Below are experts of layer 6 (counted from 0) of a mixture-of-experts language model. Rows are named gate (a neuron's input weights, with its number), up (a neuron's input weights, with its number), down (a neuron's output weights, with its number) and show model dimensions 0-127. Each number is 500 + 40 x the weight over its row's rms, rounded and kept within 0 to 999. Numbers have three digits each.
Before each expert's rows: "comes after" lists some tokens at least twice as common just before its tokens as in all text. This comes from a sample of Wikipedia text that the model never trained on. Tokens count by the router's weight.

# expert 20
comes after: "the ", "201", "200", "in ", "on ", "–"
gate16:473574570503553519537476507538447517460517440522535517442541617564568491504501518535540518535563482512495496501538539475421452442510483457508499461489460443424493490484472502470522517533565483528527479473531496549482515499539457408425480556505494508460520534440502468436407478551481517521555465528489518520523514472409404496552481459528485514480460524529496570424532515522521459502490
up16:521451526489532508557494551500480426518486502561521521582484496531516524514437461535433507508422514470523469487565467528526542510522543485520486486458541487481521419479522416525541520480460495397464484528502448512516552545475466568571557494542525556526530525533448496557512460516412473518514491578552495527485481486503439419477505483489463466478481564560481567492489599447458536443518
down16:574495527544486477548528488489539485523432451508558522471465526519452521516539466501441429515518497484496486541539504562515498525440432446525463467492480520528493497489511509531510540532508486378470502487506528484411481582435555513516538522479499426556557550499501463505577560571484526429538496504497491569484543467516455468548547532505488609454524482496409433504522489460495531569514
gate17:524505523564507480440485518480555490606473450584503463490476467521409446511448505528522462505507536491470501489443522529470472587498437497530421480561485460518536529523510408477492524519464521423455533570529498527511458507484516544453508463523492429519442465411529546436557508528538451550508445506510459492486524529548477477558493476528453532560502512561466497576512528495435542478547
up17:508486546461518508518546483500503527498454508510483545538517475497557513447460495534480518400547499506506541523435454504513482555514512456551501494448579516470495532459463567476601519518465460506560401469504483471520407515482503476509461509565470526468520500537489492504455502522379553544559447517445500485502493528542505411440470562530509523425545492497526454523588517510501594517539
down17:520505508531509517537524451493508509509504568560426447543490508477471477437445570488513472550494515498476439443544453495458449542459493569448527437474460525467469473483511490528521495524561485527520491539468555538436540435504476499500511536539510482509623550516496528558483495468540422428493507439505500493504474501572445506512501416464508535550562524482515579460527568393526447530486
gate18:445448534563600429451520539447484451467571511486588515500499525547486494402447492521497523425477445516500479529493517569552474465437479480469493445546538453523564465536490527537433527463483488472569500516462431575468500451488491469546552446439542521498492458477533526491501491471520485480432462504539489463451539437511511488513534527543490574475487506484538572513530540475472433524466
up18:484567493545489488518571469450573564487530539488496522465526483516490449486453505546486428459485465533535534553430531483486450459445551457465473462490524425519573505584476507463512389548524482530490492462425504455436508453546476534509524477475491539510450481489503464485474473551494463545489428416446536522501498409559497495518581518455523480556496448512521493502530447488418467480507
down18:520420463521506489507480585515509545446513572478502440460531521495428508452534471550510469552537474563550418536467473530558486513497518485523469423466512538537426400521495522470576557565533504515458471534534486533431467445472448538463547428474505489566546540505469465516469499481477472479527539528498533429558511526515523471467475526470570508546463528452566485494501454535494578487525
gate19:437551508502508416515434443519511473547529499520520493467414445481552504578461499520520524472486537539564501607468505544526523571452489517469476605552519480443519474546477511537537495487497495508520470486604523428560482471570524485511475557548580481464439516458504516510524525527439516440526474509556520520526561498458442564468451478476495504465541532500483563535522538452527492520516
up19:500529477494552519519526471557456644467499557566495547471511528477543499472427468507509479557497512464506502522520499453489551516526510460531530601509470537488491528499493521496424513502576472510566460477481469530550463436465490466506406581508547483453500477471510482510542620528440446451526533490472495516485546493440521564499541494475448496488540494500513481501544469483566469579425
down19:540488442540467446489546496419426491500530440534557538561496515552468493540486491473503472484517489535483501531505534436499499527484528536474600457534448499506501427541509462516455489509476464484532523411548494479502521546504439524469468474387460453528418467576482500487468544551373499518473538487476598475489476519478531550515510478498500492535470557585503516513502478478474552477571
gate20:560490487515511458489443557521448496513515507526542594564501469529515482412461519491444534511535512490531553485540461576442480490464507485477481422535507587474556489554448528490581459533517448545569504556474461561493460513538465481494493474465459541486517474537545569479477470536480493478511474413526497445456498525493453428569533546510526535420461457482532527501534449429485441521455
up20:572516450490535504504396568546488509480469504516433511496497472519603524487509523534406520522456534487539559559513511502486528468469506518515499419496502501547544439535543462460544519483494498533544502513482493571502539518472508505517471436506489495520479464545510523513450478486561535530511430446515412480477496512526519512501523515410415531568495571508524540532570477454370429505503
down20:487505459454547462531559523485534505512517535482588555492540466495489500543484472430484586378518507455497524494523471505506506516430448562525489476520561471339431483534501437519501474473477477517485508490524456532448469500522455421524466536409498502544442491473429501463511487491476501482467417446508505440435452500529487497512484503477427534456514437531538537527475514491496491495483
gate21:507491465544534525547493424514480515513470490457528499485508552518605470543467488468494489437529494567476430555536533484513443522518453500489513493481434514510451488470438574503556442555417501464502541557530509500432503471501532533549463570458512474480484456462437546501438475499453525452482481478501584509488518461403502543454479418488532543566546584495573480508486533497461436481500
up21:524493510459456483442450552482541500473426544526569478473577438477491504474489553511466447558582452468459553489487503556522506515468422477521506560535555454515490464558483539481518448508524550450569475482428436494558519512460530454519473491488468487462550507524439433516519390475540516510542494508543534506442493452494534527603543505514505460489481393519501552495533464473492516474486
down21:522505471521578442417504437526452532486535522424476560482557506526512468483475550497529485450548431509491510579522496536522489510460463462451472487561459455503504459464459441511432447505471496477548490495542534578440482503563502466501520552512498479515387421491520492560509548472481529518471493518485539515481554465478528531496594556528519574606485492513503504555569499468486446529479
gate22:523561585521519453567478483481511522469598467435505540499474500554525491503486520445503538496468467536493553522485500548478531462501432546476507409481509502404513525512452399482459576520552579489500488540566497457524432536469534461521514516550466500548473590470549504480497591515459452486544528574490492553443484529492538563566514512497489512472580465512542498505505452486518498505479
up22:502550531528439465515519497505487442499457486485502513436482502477468532493468500508518470503496440570489515541509512486475502535483517551497506469525459466468493473507464512532420489549517527480569498543544515428552476501542547537438506487554478530494488499444483440563523558443529501501490491482554544512516582493536618447524608523521510484514466464532491445510650386533482535542557
down22:491490543534502558518530514537619497495505523433528546450494536508432530498555504520452448411501495510449569525485563488492464493518469535489501563489502507433511466520443506501500559512549548499535516574545522511431404541528431490465518495490531473579528489496527512509511440545518530502574528534529500463581484512483492535485539490493518579390443504536525513457523564472449517548556
gate23:492437524504508450554539463504461457471468528526491526515470461463461432495505507450509559462458621421520546503462453552502500486492514462547535495502442504472531526461615487493492494479432470501546481446529452521463579528443512421519481480555510511497539488511546514485448500529527485574518408485520494419530471505500496481533498511477478533480463540534453567566479438581469441431488
up23:553453508485522531562535495502448592557522551453494457536475515479484465511520517477455471503413498481519548502452493474557511475508544570499447531547513507581487552526469464558582518496512518547479492479546442440514572445472510513475513513494504449490542467452462519483492522568544426453563501567413447462523467403421478527538454464488509448485569535508468499461494570516497503495469
down23:513543569520488525464444504554545521588520509432525523610495527469526533467530524556516521455516512483497475557537528517520540483524422465506472501461525499548472481395528570476566532541566521486490530487487524456480543493542455504505504525531480415569470529583593474502488499504432510488503464451534499572533512533511450527488493514533528406434521539475528488485520511387485499522508
gate24:532444515479495513492571504432490485487535506517456443469457457409544559439447489435438478516469550474518366530455446534430510526555461527465500519454516507456559521548527479561431520570461494452528556524450519460510540477529508527556493469453487457513513474514452491478451530511491444538536493532500536495496575430528477442499480530460458485534525554543563545547484495483493494429481
up24:445525570478459508466485501509553535470497500482516460488496483575509534495527442512553501520517475465463484503426515440508477530483476535497469491542514507412491574429544429585453476511485495456494492490500517448504501474570529522547531543471515509536479468508395519526508462503543556548445477471565425440481500428455536538529557543519469494438543519515565453510490616427478577492502
down24:497458492472485512500470589544418587401457443471411566448476448507457501499436447599493496507465551563556471518466497498512494474448582447502487520508530527467491483480496524496513500467568535486485499498562449464526520451519556498488445431485466548473449492470519486427476464477520551566494511556551499528454460471518500499438464458491465463490465474496475560472437495539563498461503
gate25:521486521455461413522498473543463531541521489543475540500516559503528554457445484549521443468496547551550486553539506538492495471479495558586506529504491565512504413523530476487433581438477457477498485495464567503549563548504499505570456501459498450455493580496512506550485473532494474573464525482515472515468561534477513453428469570563508490486483526495521467438429397484466452485565
up25:447490585476540466499590582521479496495524510468466462511518438507470472489506526524462483571492490444510484469458567507469524575504496502519506512492545440489515538529488595459559461510498468527532451558565490557448446454464444430510467467466503487498408483469512476497519470481508421455555549559496533462580509482456517497522436464505507496540486492480520491487478633559501550469551
down25:457554461471455490516554501493573498455475530520507547434486477508506456571568489518513418569550506539537467554522483417481496468471547495439520544480475542489525497531556469561488442536550458524457455492492546418456508537559518449504537469547498556529565523506491561569562474515484556438545485417510540473523595561510521504556496497468459515569477472508524542493521536466529466514469
gate26:534458542509537499523516537521444501481564490520489474541473522517559450498488480512576449510500484532532498554647540545484461470447483517531523503479468493491529515524477573555565537473542451523499485557499502604523521491528499534509436481508530503453528439537536516547465437502442514528478519453464541497492568464494426413544545517474536505566461552518534491528559592452547456515550
up26:382557509532487543452528460575532503448452440478554443507450531449450543456490537444491540436541437514515484476492523490502495488491521408467500523489478492505483549511519513524639445506489532415492542485499512525553480523518510554509445543538429525524463458513441550498488498453540435525428492484465510508540437443459522500485505477497522448491474523503435512515497539513439459570474
down26:455401482435503562493548528436418477532475570505525507512473496490548565571486499452469574521478527505445508492468503436475528441479600548518474486444457454444532512463463485516485558458486493457465527529528482445519489487498490466451592487486453493536546480559505476458420462476483462406499491491558492513525509472491482566549536433538544426492474461477504522462422516485475495504480

# expert 12
comes after: "- ", "| ", "\n\n", "==", "See ", "• "
gate31:511549482544436555498477549585481424507502456462460492466460524490570465510495526488531489535490481487527581508471563510481521564563551534526466490495480562493486477541481500556496461498495556538498394525522472458470470559469574565527446537468437530500441528551514523457492540481528483528510491484442474469520473519490509547568409533464538570534541470467553481550494507442537404536555
up31:470516538497523493504495494410473529515539460453521521522540503549491496493505517517503519542440526495481441565561441478455518441512485467444482496509542508498513488427560479505516533443472445496387519463525537507589652496477493518482549509497461509566525483509531462466475561507531548480432476475537498567562531552541532480503532496437516596490469530460523528488540480551464570435529
down31:517426532493419442476474603492481494531508425453555554481451530503526471445512547531504517429485516467496519522445451493475448525502530477560534517482445491562486509547503521505469442443486504491527481461621559521474517499493501454474538492457538537519451553555470443487485459442505423517541551480428441445533493479503559535562582540551541526510519451517494504496458464566491505491529
gate32:561503553597547451490441579502480499566497432508509534534474512547504480409516535539520438476461512492453524474513501492544473506528591514500519479457481528507480467395458520523520542480484494533488534564449496529450461508477559508489512501496458484543549510532507560553500545525526456512518580457491501482489490512502442509476423413559529542553513455495562532561505430425554472445548
up32:438498509509523526417546454494464520481451463505498524452513481486512490518536491542497409543526489504497448499439483502528448507563480492584502544528436533498488449531411457478458503475483496509536461539481458523520487485616495529524423507524454458456483513525464587484532522538544548591472454466487527517554515487476464490459453441481467571532470466500437510379550523521464479489574
down32:463552558479508527462465538542489555538482602528459565529517470477531557490490410476500540459483525480484518499485510466500558483463523592453497475460435402466502468498446575508475547504551499514516445496499485499453549448461507541447554522482514523486428548468493440545523470467546465435456467425488447472506483462453453472524505489504511525440445494491550454515507495376533466494534
gate33:508473531529508491502600643470529558461496502452493479499526526476473446546473499526481462515456508440536519515429504463417537528515585456473469511542524442465539555560504535483474490548510416456534455503491500522487480548452531443468501508530512518558502513521472423461462506523484507531523531422510563509483432462477481473511509526431555519501500517562473399591513545460505519475509
up33:537610494566469559415546499558488481510542516523445421530502504546486521481527536516508469508562418511523489489468593517453524440514485520504576486475439490548478443507610510488511485513551474483466508489539493547522558537483478556483495523524535457475547457513551532467484549557477534438483487501466428498465404482492512454506452456448498462518475537522441506419475515551541476544490
down33:474439523504502555487472497522608529580505523484496504553518446423496459541493462527518498519497520465549559559524476439492494479529494449564525516483520487541512576538554521462463566508473469433475499505503503444483493499444460490574485517601467453516378527543467442463560418491470552535492496519511488501491504466504551485511465491459584444491526540497540517441552486471506590483505
gate34:513431458583530487499508481461433536490469431484535505476509499534529568518522474548458452442536506543548441485531545508524538555532505441502502524470530554548523501432530489512469561486469487516529480528534456580454548518420573490558478551423479466487507478529458487489570549590501456504423528495524525457554472515470549497518461568508546512488417515499475535570542544466515468572527
up34:509436515531497503458495480442545467515535483454460473493498523463507441524467514486517464412488591454494522489513485486535548484524422464476488471443431456523449526516490452541491509485502511495496528525580502514506628518554518544554540510495484485520443412545462557541404580460480468529528497388508486473438502494444429493533454457539514480513439513487465493516520525428516559518482
down34:452462477512521557484469508393492545539490458533536470500500525514452468468537507457448452513522570496533504511564578542534504412512601501477494517436482528627493471485500572492538513498544569485516540509499462479484493482548529455499524521459478511533530492517438489534542505521576557572508449479553496548546501429522512520549488424517452425438529438491488484496492461439523460491482
gate35:488529493492462435552521536494521535513537497521497540568514540498553549531519507435414468525450436524548541573447492553519437548489477460553416471498483476473545498513510519492420495545490521453512552490585471608499508496435475490501582504549421458514526426490532453496520480470527458456523522565505465508511483486470485486574522552429530471443564499487461474478433456516553472501491
up35:493532456501445466506527478483370443477503527501508497484457551479501497530464513450443451527472516552478501484428488494452476495556477567438553515562529486528552492436552508548443495485552441532526436542463521510472534558512496493542517558541502507494420398517519495556552554534503464489536536544460519523476449501497470554472475486458531459604501519511474503448523441563514479469413
down35:498454494507411457476498462562529453495499497545532404511477424493472536433414446469500537467513496497478508487512469498503478511463512514530514490513469546504501476539495468573529459476518491500474530500460523495555516461451478491476439470535416509476490408540442446491492531601492482526426545507449459419576449460446463489443505485500458528474448484567425529542452418478482471506435
gate36:529557381491489414439541475486466517537516517472525536516484488456470389463486490526570501474571509537428522467528511535501499486469541524464551554497482490464515522459531465477521557501482531498501523576503590521536493554534510462495502530508466458480428524422453423526571547530502486528428580524567521431509503466571532524443482550485498542528561484506522536471510513457506479465494
up36:470427352481528488488484551492544472527539440477567489445583508496488497538428497500501429517529563573538538544494531463400511491478555521470489545493459515488528485479503477548457467519486477469486532526507534523545532494457502473537481504521473509478433483521490413504522533463458481472524549482478524410487495531541473450460530578484481591492579475552459459527520558487517462469552
down36:565441484544480480484466536468444504516430554494508554528484531501534540507575561474453425463474507513532495446497476513500509531496512472533494502525416498475548439473463501528474540510526475516517472405484578476515426436492460532539533489407490441473455467565502519482492436531442474498514552478491522597523452496514570401480465482545539440545469546442494476439465526532490499458548
gate37:567477446558500381475531552488495544539522584544489492526573496491491474490480429454526403481419501503551548448530506491475471473511519422490488494510454483561508561553536490492549552406450494536519411458462545486497539532504542484511581498532469466486502443529451529531487544422534556462485503447487493514509497511523505530512453456460534532503533490465442446507542537531471556495495
up37:484474544538515565427501471521471544445516485623476445437537447503573521553487519500467533531555412425490509599475480453489571488474548542421444491494485501535473491466486527490517532460542509485560573522518428536528504513455512491510521447516545500525477580500479551477578501469447516468504518502515487522510517520451453517569429486490472481468490503500466535535448479500513524403547
down37:491464499508509478515452500509532522556551541375504445561509529512506494561504503545513496429441493511499494494477527441482458485505535477491459535445574501480488475538469520457450556457498486531431422491492516567525489525514499520481482521472460548504481475485492592532513549483481561460545481464467555444562443517363447579551438442482512495501492474535453491578504441493501484529438
gate38:496503554569453420462561480500465461464561477392558511517500547498568473469491431488505492444465457516476534485515504503459475510496555504530502492487489522506445601523503559504531498492427484515483559557480616466497510487538490496527520473535439449552538478448508558557454554452488449441445519473534523452500499548441509536455514489463515470441537523495483502507506426411550551487513
up38:468413449506485436530489486491495514553511468465489509541489528537522497516463517496495529478532489506453459508530510438495477541485447519492446516531476502508566486527533514482490523444398532471492514491481485451523486578476525669535522513433584550514527460457472429554524418442525529598488474493494511425496480522476449525510489415510483517570537522472520490459533481547456487531567
down38:585544537509457511500499541568570554432489496512488501467532500504529521474494495529479530445443511454511544442514489470475549530511524505508538484487408500479484523550477495429491471457406509484471515510494470484516437456509555562464451538579531462531478494569443518484518426474579555489436411484438539547492449470530503431517485576476434483519517561607490520500496484507470542498508
gate39:526428450462493526541463578459547538541516447495532499442484544539492547447448459524468521509480497486570516478498501505563454487484508481512518575488546441537534492475505530487425543450538535580495491478487496531424447456516498525554549451459496434561551500478495545518559506491460476526517521503507558511507476500392471505498558560520516565492500450555399554394525491485518445480518
up39:464604547498576460451531532515492545513458589501506568568553398483514534529545521429502487475505496547428471513521459470562514598517480460487517457493462540525457529473471474470473458533489460501493529505444506532436492517502466528519519481534440461561476490534553490513553473520543524588480470526510499567531441524519552485527512493563459515544523499518520549548611531460513526460504
down39:492446540528522467596487512458504484541444462484475502454507492527470530605365515525550453518529460506578486488442515413510511505476463437541466553539484472500541491519499485580500559527456526527550512498506451509495462460504424464490430460523505513553518510457504485530482499501433527477476550538501557523521410478514477584488522477484588537498502545519445573457478554527501518490474
gate40:498460473511447384522522529468491512487515486491482504483500535497523445468476484491467463507486577402557549489536517460481547565455521501514522513548466475546515475551443435497510559422512560579507448519571465547479518571482431500574544454449458462499528514521476492476517531453557467561486512465468503437412490586507428558539547452476498495506521499488451543513484464436515479485515
up40:517507480495358489525457477531489507520507520526520572519491501412498477509457437496421473486510485476447514517512524564484449516490510554514467424518530507534446466486567547577514464432509527491438494475457516528548494588480524444451415472491536528543466540527520499523526515515534530466510393469502559501457499570459426488445455439500493448476530518492469457539535523555432496499510
down40:549555479438492509437507525521454452497559497512532458511464488558489486510516518506482521482436449552518490551469530564435532539500414484438459492507542505499518533506559467534487472467450529498481428548484474576530497489584535550455500533486554413476535472546496489604512509396528416468591473488440500519523478503439498519488530517451479514522518507528511468515442451429434497550487
gate41:516465457517491510471522438511494466518492505470478508509470520491569559552478463449553473389580465550468501425489532504500625495495490539493479482522562540476460442531582466528487567508503461453500482479555497385495499500550466469535543482538497536503548488524565481559482513475465479505520555446485512482563530536469403553518519517491593453492504543507455466466461490481514520497575
up41:474516516494541465491447514525495487371483478470553465451492553496430469438517536563464529526458576506531467471570534409452532477526499589489485553480472505523478503460409518509551501450489481526536524527490528584523508569475466467461498481500474523491523458525481500473477479490501435537448466522560487562503532552548510525469506500473499526493536503593521527507423536415422514446442
down41:466609489528457497518458526505532530465571518541471456576417484477468510549511456501427492496517524489491419530465438526462459458498570512498523585557452546578531461527515517598499567504513544521486469535538518520519515541495520553515567507497563526501541489495553474525441480485558534504527439488548513516556468552441469487486459500578556517537511545553485455465559472524523507541532

# expert 16
comes after: ", ", ". ", "and ", "as ", "is ", "that "
gate25:436451506470520503526494435436545604465500533433487477491445497547502469501466519529554496406479519499400539518561533483491492463472575537527487528557504465495499522502482509520438490510469552599494508536448558509517481509483507601513513469523491462483567505482460506477490534572558461486554442476519432549542510569573440561472565492479565510533478530456484491509499514510538440523499
up25:508592546558538480497518551564432469564419523537459480502477511465507537500509559537566518602480503525513452510458475559501454510470455517556518488464528521397493467535478492482475524480511495458542416436474466550525521506522508506510442586479532517510466501520520469484534461438589558471449537548466499485469507515465558530537468526546527443507472438570529454460473441509497555462504
down25:505528500493455462436520572503456467482499469478505500478508429519481556562513481453582476547433510439543495524521502462518523526449502461504488505509470547484511537524406520518504489514485444474500552521541445516497516494474453485460557505444493565547467481504583436521464502478524511511495536536493560475474442551519524456494496523514288565520457514509476503473515421475471535459507
gate26:504514453539534441469442557516526473551509466419441500525459469513542451420494483551519536530443527458512458493488521484492419520516485475572390483454463535502416522488506506539574550530483526538437520489531445599517568521491513485459484534508426481544467480454493488491501538489498518467534536506515573457532470516454476501534541467501535510530452496486550549514516588471522471483383
up26:459443448514493566524570483469526521456507458551442504524450420418442539457523479472525558494537448485574529497520548518491484503509477519473511587481500505482495517496511474546511582481525565585443500472495510431484454507540459527531462503412519544541476555492485566513499474535508516506391562470457430451509500491435483500489553483465524501514563455492491451539443483475458464439552
down26:574524578478562493467457477484507496448532571578593515497505549492548539497545453551465492505516574491489561506494488531513527474494484540487595453510538433495534450476598474482490525539492481564536533533521515489528559438428475476491484490528500464483556569481482455507553508549529413498468435497560484451439490529497521500504543550479494608482511492505565557479475517520532467515456
gate27:512517461485459435439531516514565470551575447521433458419548489419427489492501451465531510503525512520558472528557475546496510475499500523445487560439476515544524528504505555501514555580554547506469463463573526535504494440535485490541439542471421528546454453515456589548566471470524493546475542438498471513511539523495448445466522437509476563457555557479524518516502467499515488471530
up27:450499474476522496507426595431501492557524498455559486511521451427470504426519467530511487489488445513576485462565546546484517492474542519534468515539539524505536486486459484510500478530577603478491485483434465557528487447542519511456525443554408512545507495454520539523500490521455471482559552530481425560445534479505509477549554538494467572567468514441512517496561508483483441447571
down27:498548434436488527506494435444470535388415534556501533479506485561472448483486485526464454511487507515532543447495549476453467467500501572498552461484502483483508537531454580480468507389473447525486541482521523472498575529474453485499480519520508471455482511576533554459497517481453582517441442489466543530445394493563491526480500491520501477566463464551533510515510551547466469563521
gate28:462470489591479493463486498554475486488525458428469487422556577482468474493419521493547512497467489530463538508506461515484517507494521562428427505456534600550490510553493503507487483477516466470534468511536479444529502500560500513580521445488499432530511486496565556534504545525523469529530488523532549458576447575479522571385495478601517461479470465548427488465481530463499522498494
up28:518513515492537441484507498464527522536545553512488587534492494445520427414508429462537522408518457482497590511484530546551488487476487497528473505547511512442491508479491454514534549529436454460499558485496531453500538509431430481441488481478572544522482461556446500519451481488527617510492523472417477526472491501521526455523534524473576491469536462518601476530525546464534536414505
down28:546443400485551537465492506557529485540489493493465498404469521483576540506506486494563499510495439461587503462457552556528479484525463495437496502506547533474544467549466457499403542486599543503567488497537494528446463516509560442493482542508491476567487461516504543513475506451403413509564512502484546506557462474481462511475506428465533498484517465515428511458465485472495506521571
gate29:488480555607537469425539487513499498540511502483547545486522487476560479454481557465525496495501410529440486561573494486485493604473502436535510545532523491488535474506447471450467521520499439520583513506486516491466458496455475492443371422460524459494538514541517492472366461530538460509544501497566473507465448526458513472427461484515508518490532500480516497473568498530524495468477
up29:476512510511503518517401465491525475481516498530509487467518600451462519542497511553507498477488526444471445437497437516492490572533481478520558436490462460570474574494506535414531463580459513515497528498505531519543499579548505544496527580494470484517499512428409503501474591454540532499484450498470505460535542497497448545538482459500543487512516529505552466530376440415528482496529
down29:564548482491534458509491554524502527466535462418501530495460556506503492492508517546530491486498497447536497478460483594469537502536525509515543447514485395485486509516520580439463496514508532449462490573549522492558527496533560490530475518558454534495491484472530534506461474514519463579469441554480504458457588500617425511517555536535498488470545462494468524433547589405501542469501
gate30:543503567469517541487509496443508531494512509392476551484551474556541520475531459531505429514600518462557440509491524565551500485505442502505458459475485444454466528418529470425418443547441472510560520507485514501516514507451461536493495527436506550531523439474469446512553481481466475444399497551494520436513528487528534444491450491504551472499506516533473468523486511398438469486475
up30:530458515525543514514535586471509499456520556513462472464532508514484541459516385530478482452525469508593421469471506527519535428453451483570462483474497538522487548468486556474509446542497528495482542579493447440486494505474507540459548508501515517509467444474581426534532511530468496544477444579540542499572548512546557451452558496536488497443446573556519507515498507474449483499427
down30:598487536500557466486410542487531500461501426475481448494525482562456496512477513549464496528483465419473515464479439505489506450484494535515444483489466492504496510426574481412471503522530546509579534550420503485554530496507527456414470532534483456497531517529442514426448484461458486469504507434477468463506476562586507481490461469548511462541511485546527530528507519395468552574524
gate31:477479501447459533523518443532491489498516448539473452502481491459480482515492540509402513524533528500541527626476516470517421454432471488567516526459490471481486490477477561516521495567428599444542477494504504545533495524487566430600542508545469474540473563391448470497518552519490520448490501505491468467451515540497542467458557550517530509544483503490495514511465494576473544454429
up31:550486493503511472582512542550516521586471543488492529549559513494423511487479475525533554567444472417506473479424479507475549544514463493508527443565448574465466407560519451480515480481483487496489561544476565445553505491534518486458444462495470438488486456508497474548559498584534447514526510550520509527535424483522537511515535561487507474469468564471606504502527527456548459516509
down31:540504505533549453545554562565515444481578513523532460460409535540519556462508491521547506484515375474498516529533426556490541490540475550559503505555466504481509506462524518519556423557467503458518477472521483450482474521537481459499445515458470516559473431567477494476472449510497472472569528534449528483545482517488527507438528555399494491453492476494539563568441486435501517543482
gate32:552511549473458460455521499537452465524416552555468538417520420534530504515517490522488454603491462470516555502569485495517501520560478590490443571500534560393517577511512539472520481536512495490509481542479510483500485498539521457514475483518512474515520457501489532500455508508548540421505579529575486531397468487538515395527552523501503537469570497504480470505467479452516493448478
up32:512520429493483523470497492480497519490518427491502475563443562445469503468499531465534536423423489474484481528448455471534521557497518461453519383466544518583548485528545500487499571484530518506525516441531462613416491484498506548436502525511514462547502490470451486484531496480477425520484496502434483508581524529534515608475458449458557485504420525475503522481553514558469545480488
down32:471500478539560479463492516588460453548534475512437507524532442463512474549526504459546476467539504481521477516522541519496506474585523600485454422489487406528545503560511467530532537491493546476495490532470441428542459490514519524499514495546434467568564453498485480473485430487536455433547424488504538568521546520455518448593577538520504554414496470505510480476495484428499515489516
gate33:511560572474504485477536487470530496564471492571485456469507488527562505517561481488529462462518479477486470537506544548498478508500487433425465499488487420449496514479485581519590457474417563471527498513425516469473551510474487508519540511480499516515523556455522567472517510455406489445526487482550521481458426505511485481446386513522468413472481443451511478534566524392513480527524
up33:505566542533541496472501436469521526520436458542513469492502498489498466501522448551533438548567534472489507471527525569541495493526508467527510515444479448489513554413491550504518451446411568417472455518431532498458520532471446451494522475530526483490559547453489538502453551502431508458568494431513494513463502458509523445517430480512438414465462427466520509518508569426441470506546
down33:541525493421457458522495526535464579468514572512424491537436521466517481476419482466520501503438488472460448472545492509496414411527493484480446471473521465456497517591420533529510495551469526476473493514478484515562490500532467504499474508509442510508550507519519458494535519421483432497498466475544471507560490513516473465472493455543390464522441484572558468503523465467464618555536
gate34:515462524499550503496442526563536453524474477409520518425559442517468445484537496412452466527481552550419566496453509471480473507476515497443485557512448465569460540529473524557497497513577463554488506507495514471517539550489400576511537468517519471442566480556530478530510522452561532542504490503494466572465563477459489468514561477523524496461538508484462544538507556497435468480570
up34:544493488547491577523453464520507467551406464472457475522530466513498511467458522450520483483493530463463429487483473527536471520517392512573416445581481518554470475452501524499517447540485549441513471575590458536571556497551511438484464523560484547520510556456465496536522455524536490420481501575529470499476515476539460478532505471515496433547540514513532432483521528485538547458468
down34:421483573470484490518581521452565499515479500469520450501509555471439485555488506506529509527507505486509446558505480532490540509534531527542510494540445585555514508416472548541479489448509438481525549461529444481492452445483506493481551530556461576473477524529550527505607553528472512436582498516525524490537439492515514537495530569493495506471486548487591592523473482610538490489495
gate35:495493488505591571454469540478512467518465455454525571515544548509506518503533507512458501538494501472418494504485536475485513495535544398542448498479431487566414541521491547552560489500589562452530544498432496511530460472545561482518557546522470541455470497465483497495522524509505515471542504448478514545484476385457445429449527531574476514526509496410511441499558523544522487529511
up35:469531524506517489563562543446504474516453535415511559474527468489484496522512523503474493530455512463545444561456505501495506461502455523445533507556550529447479426602538514456451550476478422410446509493520504518512533494521532479469497529581507548494457463519514399547489519514564497486455502478468537628528471501549465492502532503487563446524443450495492574550442477482457494530537
down35:452539495480446530528490548518508551552458480518488571514521538494556486523556424546490525496450561450476504555455489491512546472516443479506464495486535499502516571489569505492513534493495539433509495442499569448542524560472499489543512429555507520492489514444526522507500534511513561484506458441459504471480477548466458534570508524509544410517572442425431503408602571566507453480534